config.yaml
num_hidden_layers: 14
hidden_size: 192
n_experts: 32
experts_per_token: 4
d_expert: 64
d_shared_expert: 0
hidden_act: "geglu"
moe_layers: [1, 3, 5, 7, 9, 11, 13]
router_score: "sigmoid"
normalize_top_k: false
routed_scale: 1.0
balance_loss: 0.000591
balance_bias: true
router_noise: 0.3
init_std_router: 0.0116
lr_router: 0.000677
num_attention_heads: 6
num_key_value_heads: 6
head_dim: 32
vocab_size: 32768
norm: "rmsnorm"
norm_place: "peri"
norm_eps: 1e-05
positions: "rope"
rope_theta: 10000.0
rope_fraction: 0.25
qk_norm: false
attn_scale: 0.177
tie_word_embeddings: true
parallel_block: false
extras: ["capped logits"]
init: "uniform"
init_std_qkv: 0.0346
init_std_o: 0.00654
init_std_up: 0.0346
init_std_down: 0.00566
optimizer: "muon_variant"
learning_rate: 0.00349
weight_decay: 0.06
lr_head: 0.0193
warmup_steps: 200
schedule: "wsd"
decay_fraction: 0.316
decay_shape: "sqrt"
final_lr_fraction: 0.02
batch_tokens: [65536, 131072]
max_seq_len: 512
doc_mask: true
train_tokens: 595600000
max_steps: 6145
dataset: "wikipedia_en"
Below are experts of layer 3 (counted from 0) of a mixture-of-experts language model. Rows are named router (the router's row for the expert), gate (a neuron's input weights, with its number), up (a neuron's input weights, with its number) and show model dimensions 0-191. Each number is 50 + 10 x the weight over its row's rms, rounded and kept within 0 to 99.
After each expert's rows: a language model's description of what the expert responds to. This comes from a sample of Wikipedia text that the model never trained on.

# expert 0
router:45 54 58 59 61 42 42 46 46 47 57 52 44 64 45 53 42 47 50 40 44 58 62 43 64 56 41 60 32 54 43 67 48 51 39 57 52 58 66 43 47 36 46 42 58 67 52 55 27 47 69 52 52 60 65 48 45 68 44 66 60 45 53 54 26 51 42 60 52 40 51 61 52 46 53 45 18 35 41 64 45 60 32 55 43 46 57 36 46 46 41 45 56 44 47 42 39 44 44 38 48 64 57 47 62 55 68 87 62 63 49 36 60 37 44 38 54 52 28 44 68 64 53 46 54 57 62 43 37 58 33 57 53 53 45 58 35 47 43 55 53 54 46 58 34 32 66 45 50 46 49 50 45 45 54 62 38 61 39 42 62 56 56 35 51 48 63 44 52 42 61 50 43 60 38 50 48 52 43 43 50 31 54 37 56 72 52 53 65 42 55 38
gate0:54 38 57 52 29 24 39 53 47 67 59 48 52 54 48 44 61 54 51 31 49 52 48 46 43 50 28 60 54 33 45 49 62 48 52 36 49 52 51 67 49 53 37 67 48 45 47 47 50 47 57 59 38 62 66 48 29 64 51 49 52 33 66 53 45 37 50 55 51 56 65 55 63 64 38 49 54 56 32 48 77 50 55 57 41 26 31 59 51 45 63 47 48 46 43 48 60 35 47 62 36 51 67 55 45 40 46 53 42 40 51 49 41 43 36 75 49 67 54 43 53 44 41 36 55 57 48 35 49 50 50 60 52 72 59 69 48 48 66 56 57 62 61 64 49 45 51 56 45 45 47 45 41 43 42 49 51 49 54 54 82 50 55 59 35 51 58 75 45 52 57 39 54 52 44 59 40 43 55 50 65 61 67 50 45 51 57 49 70 46 58 45
up0:46 58 32 62 66 63 50 45 44 45 38 49 36 43 57 70 42 38 50 56 46 42 56 40 47 43 63 48 48 43 36 30 51 39 40 49 52 53 42 33 49 48 56 63 44 47 51 57 51 67 54 50 45 37 37 57 46 41 35 35 41 45 59 58 47 55 65 51 50 43 47 45 56 32 53 58 45 63 51 50 47 51 28 40 49 48 46 42 60 39 39 47 57 75 69 46 60 56 43 54 58 35 48 45 38 68 46 55 48 30 57 59 72 42 54 35 59 44 61 55 43 62 47 44 49 47 43 41 46 44 50 42 63 32 41 59 47 40 57 37 33 48 32 27 64 59 61 49 53 67 54 67 63 49 44 55 62 47 36 61 45 50 44 34 53 64 43 43 60 55 53 67 67 57 59 35 47 50 54 61 41 57 38 60 30 60 42 63 30 55 52 67
What it handles: Prepositions and linking words following a verb or noun, mid-sentence, such as in, to, with, for, by, as, including.

# expert 12
router:47 29 56 44 62 43 25 43 41 47 60 57 49 48 64 32 28 59 57 61 46 46 64 46 47 45 49 32 48 42 61 62 40 64 50 62 60 60 50 43 48 55 37 35 43 51 58 40 32 59 55 36 50 60 64 45 62 48 49 51 46 49 45 57 50 57 42 52 31 69 57 42 61 45 40 55 38 52 45 54 50 52 59 54 49 46 33 44 50 46 61 39 59 67 60 71 69 35 58 51 47 68 44 61 49 72 34 59 63 52 43 50 39 35 48 44 50 48 69 47 45 42 47 59 21 49 49 60 43 52 50 40 48 49 47 53 53 55 59 49 43 52 47 50 53 58 55 73 44 34 41 40 66 47 57 68 36 35 46 51 49 57 53 34 32 23 45 45 55 34 41 54 45 39 66 45 34 47 38 45 50 41 51 46 34 58 56 38 51 50 52 45
gate1:45 53 37 43 47 55 64 42 42 35 57 50 51 54 43 35 59 28 57 47 45 47 41 63 53 47 56 53 50 67 54 47 40 62 52 47 65 30 41 45 68 44 44 38 40 52 65 45 64 53 54 30 45 62 51 46 58 54 65 45 70 39 47 66 47 56 38 56 58 32 45 45 46 55 56 66 69 51 59 59 48 61 48 53 41 45 50 21 58 56 66 39 54 40 59 36 44 52 63 46 39 42 30 49 36 53 59 48 53 46 48 38 66 41 50 43 63 44 54 51 43 45 35 48 69 52 30 56 55 50 50 56 58 47 59 50 41 46 57 50 58 34 64 56 56 49 61 56 52 41 41 46 42 34 54 47 27 42 59 56 55 36 82 62 46 53 45 50 40 61 50 76 47 57 65 63 47 52 73 53 55 37 38 45 55 51 40 53 55 62 52 63
up1:51 52 45 46 62 47 51 20 46 27 55 69 56 51 51 49 62 36 50 47 55 59 37 67 51 41 50 44 48 54 49 65 42 45 66 49 72 36 45 65 69 50 59 34 46 43 67 48 54 46 52 33 67 53 62 43 48 42 58 55 54 51 54 57 40 54 19 62 42 39 43 45 39 52 54 57 62 38 59 41 60 66 41 56 41 38 50 48 59 50 53 36 66 44 64 50 58 51 61 43 45 55 40 65 42 47 63 52 52 44 50 36 62 40 50 47 55 45 42 33 30 44 48 51 58 54 55 51 48 52 48 54 51 59 44 45 41 54 69 44 53 61 62 44 57 67 46 57 63 43 38 54 31 29 47 51 41 56 67 43 64 41 79 45 40 41 54 56 58 44 48 62 57 55 63 54 32 73 49 53 57 31 37 46 55 39 55 57 43 53 47 49
What it handles: Opening pieces of less common words and names, usually after the or of, such as obl(ivion), deb(ilitating), Kur(z).

# expert 30
router:38 53 58 62 50 32 18 35 55 50 44 35 29 58 40 44 51 53 50 29 58 39 48 53 49 52 63 55 41 55 59 58 55 51 33 54 60 62 54 39 66 49 57 44 36 51 54 56 41 76 42 48 49 58 74 28 48 32 58 49 63 51 53 54 34 53 52 47 57 51 52 52 46 47 55 51 40 58 56 42 38 59 40 48 47 55 46 46 49 52 54 44 51 53 55 52 57 51 49 47 43 76 48 46 59 52 47 64 61 73 56 42 47 44 47 40 40 40 43 41 77 50 53 38 43 57 42 50 44 56 57 48 68 49 49 55 62 49 42 41 40 54 55 49 47 72 71 26 49 41 57 29 48 57 41 54 38 44 35 50 39 47 34 52 51 65 34 68 52 32 40 61 21 46 58 47 46 54 64 40 53 55 56 45 59 53 57 54 58 43 54 52
gate0:40 57 66 41 48 64 51 44 35 37 34 43 63 51 38 39 49 40 62 46 26 57 53 43 50 51 45 62 38 55 42 39 55 47 33 41 61 51 66 51 48 35 53 57 50 50 49 55 50 54 47 56 47 48 69 44 55 42 75 51 52 38 33 37 61 32 65 29 51 56 54 66 60 45 22 44 49 50 45 63 43 51 42 31 41 69 48 38 54 39 47 36 55 50 63 47 50 58 57 38 47 54 58 38 56 38 53 41 53 48 63 47 49 47 47 42 41 42 61 59 49 52 31 50 47 48 53 49 61 53 33 59 59 58 38 47 52 56 34 47 55 64 50 52 60 56 45 65 69 69 57 60 47 53 37 43 33 42 52 54 34 51 57 45 60 55 36 56 59 47 39 57 34 35 78 63 60 45 44 69 40 52 53 47 65 57 54 44 44 72 48 45
up0:52 38 43 52 61 49 55 62 53 52 63 69 52 40 34 56 35 59 48 40 63 58 57 48 45 72 48 53 54 40 44 42 63 50 61 55 57 48 36 65 28 50 45 48 38 60 45 38 51 49 42 50 52 52 51 62 59 71 47 42 41 61 53 57 32 54 61 55 50 62 44 41 55 72 49 46 34 41 45 33 44 44 48 65 51 37 38 27 32 57 40 76 44 51 42 45 34 60 52 46 45 55 63 58 42 59 52 46 72 40 48 43 50 44 58 43 40 46 46 57 36 50 53 53 57 37 42 56 35 45 69 57 50 49 47 48 39 50 65 48 54 55 50 60 48 61 69 38 55 57 43 31 46 68 52 49 63 67 49 48 68 41 34 46 31 55 58 51 45 51 36 50 37 45 37 76 36 62 38 40 48 60 36 42 44 46 44 43 52 67 49 60
What it handles: The, a, his, was, is, already, mostly after of, in or a subject noun in ordinary prose.

# expert 10
router:45 44 54 49 67 54 55 44 45 52 59 48 44 65 45 46 46 38 63 63 54 56 72 56 59 47 49 57 39 36 36 81 45 56 49 57 60 63 66 40 50 41 32 26 50 68 41 39 43 43 57 52 43 43 57 48 41 55 49 54 59 54 38 54 35 57 53 64 72 37 51 56 53 50 49 53 30 50 59 57 32 64 52 54 42 50 51 38 45 53 40 46 42 48 34 49 44 59 43 67 36 48 51 54 45 54 42 84 43 40 48 39 52 23 55 46 57 33 32 43 48 49 44 35 56 61 65 34 45 52 59 74 43 55 50 63 51 43 51 50 41 43 43 52 47 35 67 52 58 30 49 45 50 49 51 54 48 56 32 44 51 60 47 45 48 57 44 45 52 39 51 65 31 60 40 44 38 50 55 39 55 37 48 37 39 58 59 50 62 50 64 50
gate0:51 41 45 33 63 53 29 40 56 73 46 47 42 49 58 51 71 56 54 62 57 56 55 38 44 41 49 40 53 47 53 52 45 63 57 65 42 48 62 57 62 39 49 45 53 42 49 66 39 62 59 48 57 51 39 55 58 49 63 49 40 64 36 45 44 41 60 49 59 54 51 41 55 44 67 55 27 41 55 46 43 82 53 71 52 63 50 56 44 48 51 45 35 48 52 60 52 67 34 33 49 74 50 44 33 65 49 62 42 46 35 66 46 53 55 60 51 36 56 69 45 40 51 58 36 66 58 57 25 54 56 60 66 48 46 69 30 55 42 56 44 56 40 32 57 59 64 47 62 47 54 62 60 50 57 61 29 43 59 47 51 44 49 48 57 54 61 32 43 40 56 53 41 59 58 59 49 38 36 44 50 50 52 46 48 52 39 39 49 62 48 57
up0:47 55 51 46 40 27 59 52 50 38 51 42 42 51 36 39 56 39 37 46 41 59 36 46 54 61 55 69 46 61 39 34 61 56 50 54 43 53 69 60 57 43 46 42 49 59 59 43 55 40 62 31 55 55 62 49 52 51 44 57 46 51 59 59 49 47 26 49 45 63 66 61 55 65 41 49 54 52 32 55 53 71 61 42 54 53 50 46 59 60 59 47 50 40 35 43 69 56 32 72 56 52 60 47 60 52 28 39 63 40 44 35 66 38 39 36 50 47 39 51 57 46 61 61 51 43 51 67 40 64 54 66 49 54 42 39 51 46 44 52 47 43 60 50 74 52 44 68 57 54 37 44 50 52 41 42 43 54 47 51 53 45 63 46 58 56 58 60 58 42 42 43 50 23 40 48 62 41 33 28 76 62 39 47 37 39 58 61 70 47 49 55
What it handles: Prepositions and articles in running prose that open a following noun phrase, e.g. embarking on, represent Norway in, almost 2% of the.

# expert 31
router:37 38 62 53 57 60 48 41 56 45 53 37 38 53 44 38 56 59 53 37 34 60 47 47 30 58 36 38 31 53 64 45 35 55 68 61 61 37 51 42 49 49 53 56 55 51 34 51 54 48 65 39 70 68 58 52 65 29 49 61 63 60 45 60 55 52 50 52 29 45 43 45 54 65 50 52 56 23 28 71 44 62 42 42 57 45 52 45 69 40 50 63 49 69 61 68 56 40 61 59 45 68 49 48 53 58 50 61 60 44 60 42 59 42 61 52 56 51 47 51 47 62 56 38 50 50 44 73 38 36 45 70 45 56 56 63 48 49 54 62 40 62 51 52 42 52 56 28 43 46 42 45 57 56 62 45 43 60 56 53 40 51 57 48 57 56 51 57 45 30 53 53 63 45 50 70 49 46 48 48 71 54 31 36 38 54 48 46 59 49 49 38
gate1:42 44 57 58 55 51 60 40 53 34 30 62 62 62 61 49 40 48 58 60 40 52 40 51 25 36 70 66 45 63 71 55 35 45 54 48 62 66 48 31 37 45 65 60 57 60 49 56 47 54 50 59 59 43 48 35 53 49 55 60 50 50 44 39 68 51 47 75 49 35 52 39 52 45 53 71 61 53 55 44 46 63 80 48 44 44 39 60 50 55 49 47 43 78 48 57 54 55 55 50 22 45 47 61 56 51 51 51 59 50 44 45 35 52 53 57 41 50 63 42 51 62 62 48 44 53 28 52 44 62 53 46 51 58 54 56 36 69 45 60 38 47 38 52 37 36 56 40 38 46 44 52 41 50 57 58 46 42 58 45 37 33 32 54 55 52 57 59 52 35 51 34 58 66 62 58 50 34 51 48 63 37 49 69 42 52 49 48 53 50 60 48
up1:59 54 60 60 46 35 57 49 47 44 52 48 47 51 62 59 44 57 33 40 61 37 44 47 69 62 38 34 69 41 33 34 49 56 60 39 54 38 61 77 62 40 29 37 35 43 58 40 35 49 60 48 44 47 48 48 44 44 43 62 40 36 70 51 42 33 60 28 68 62 43 46 51 67 33 56 32 53 61 42 49 47 62 60 39 71 44 44 47 48 31 54 51 45 56 47 46 32 41 68 73 54 45 47 39 67 50 61 45 53 34 62 62 47 45 39 53 53 54 43 54 52 54 44 39 48 38 36 55 55 52 69 49 53 52 39 50 30 45 29 60 40 37 56 50 63 55 54 49 50 61 68 50 42 47 50 49 58 44 54 58 51 61 57 40 51 33 57 40 50 54 49 59 38 46 62 50 58 39 45 42 56 40 49 43 54 62 47 44 52 63 50
What it handles: Suffix pieces and common content words completing nouns or verbs, e.g. -itions, -ades, -rations, application, work, use, him.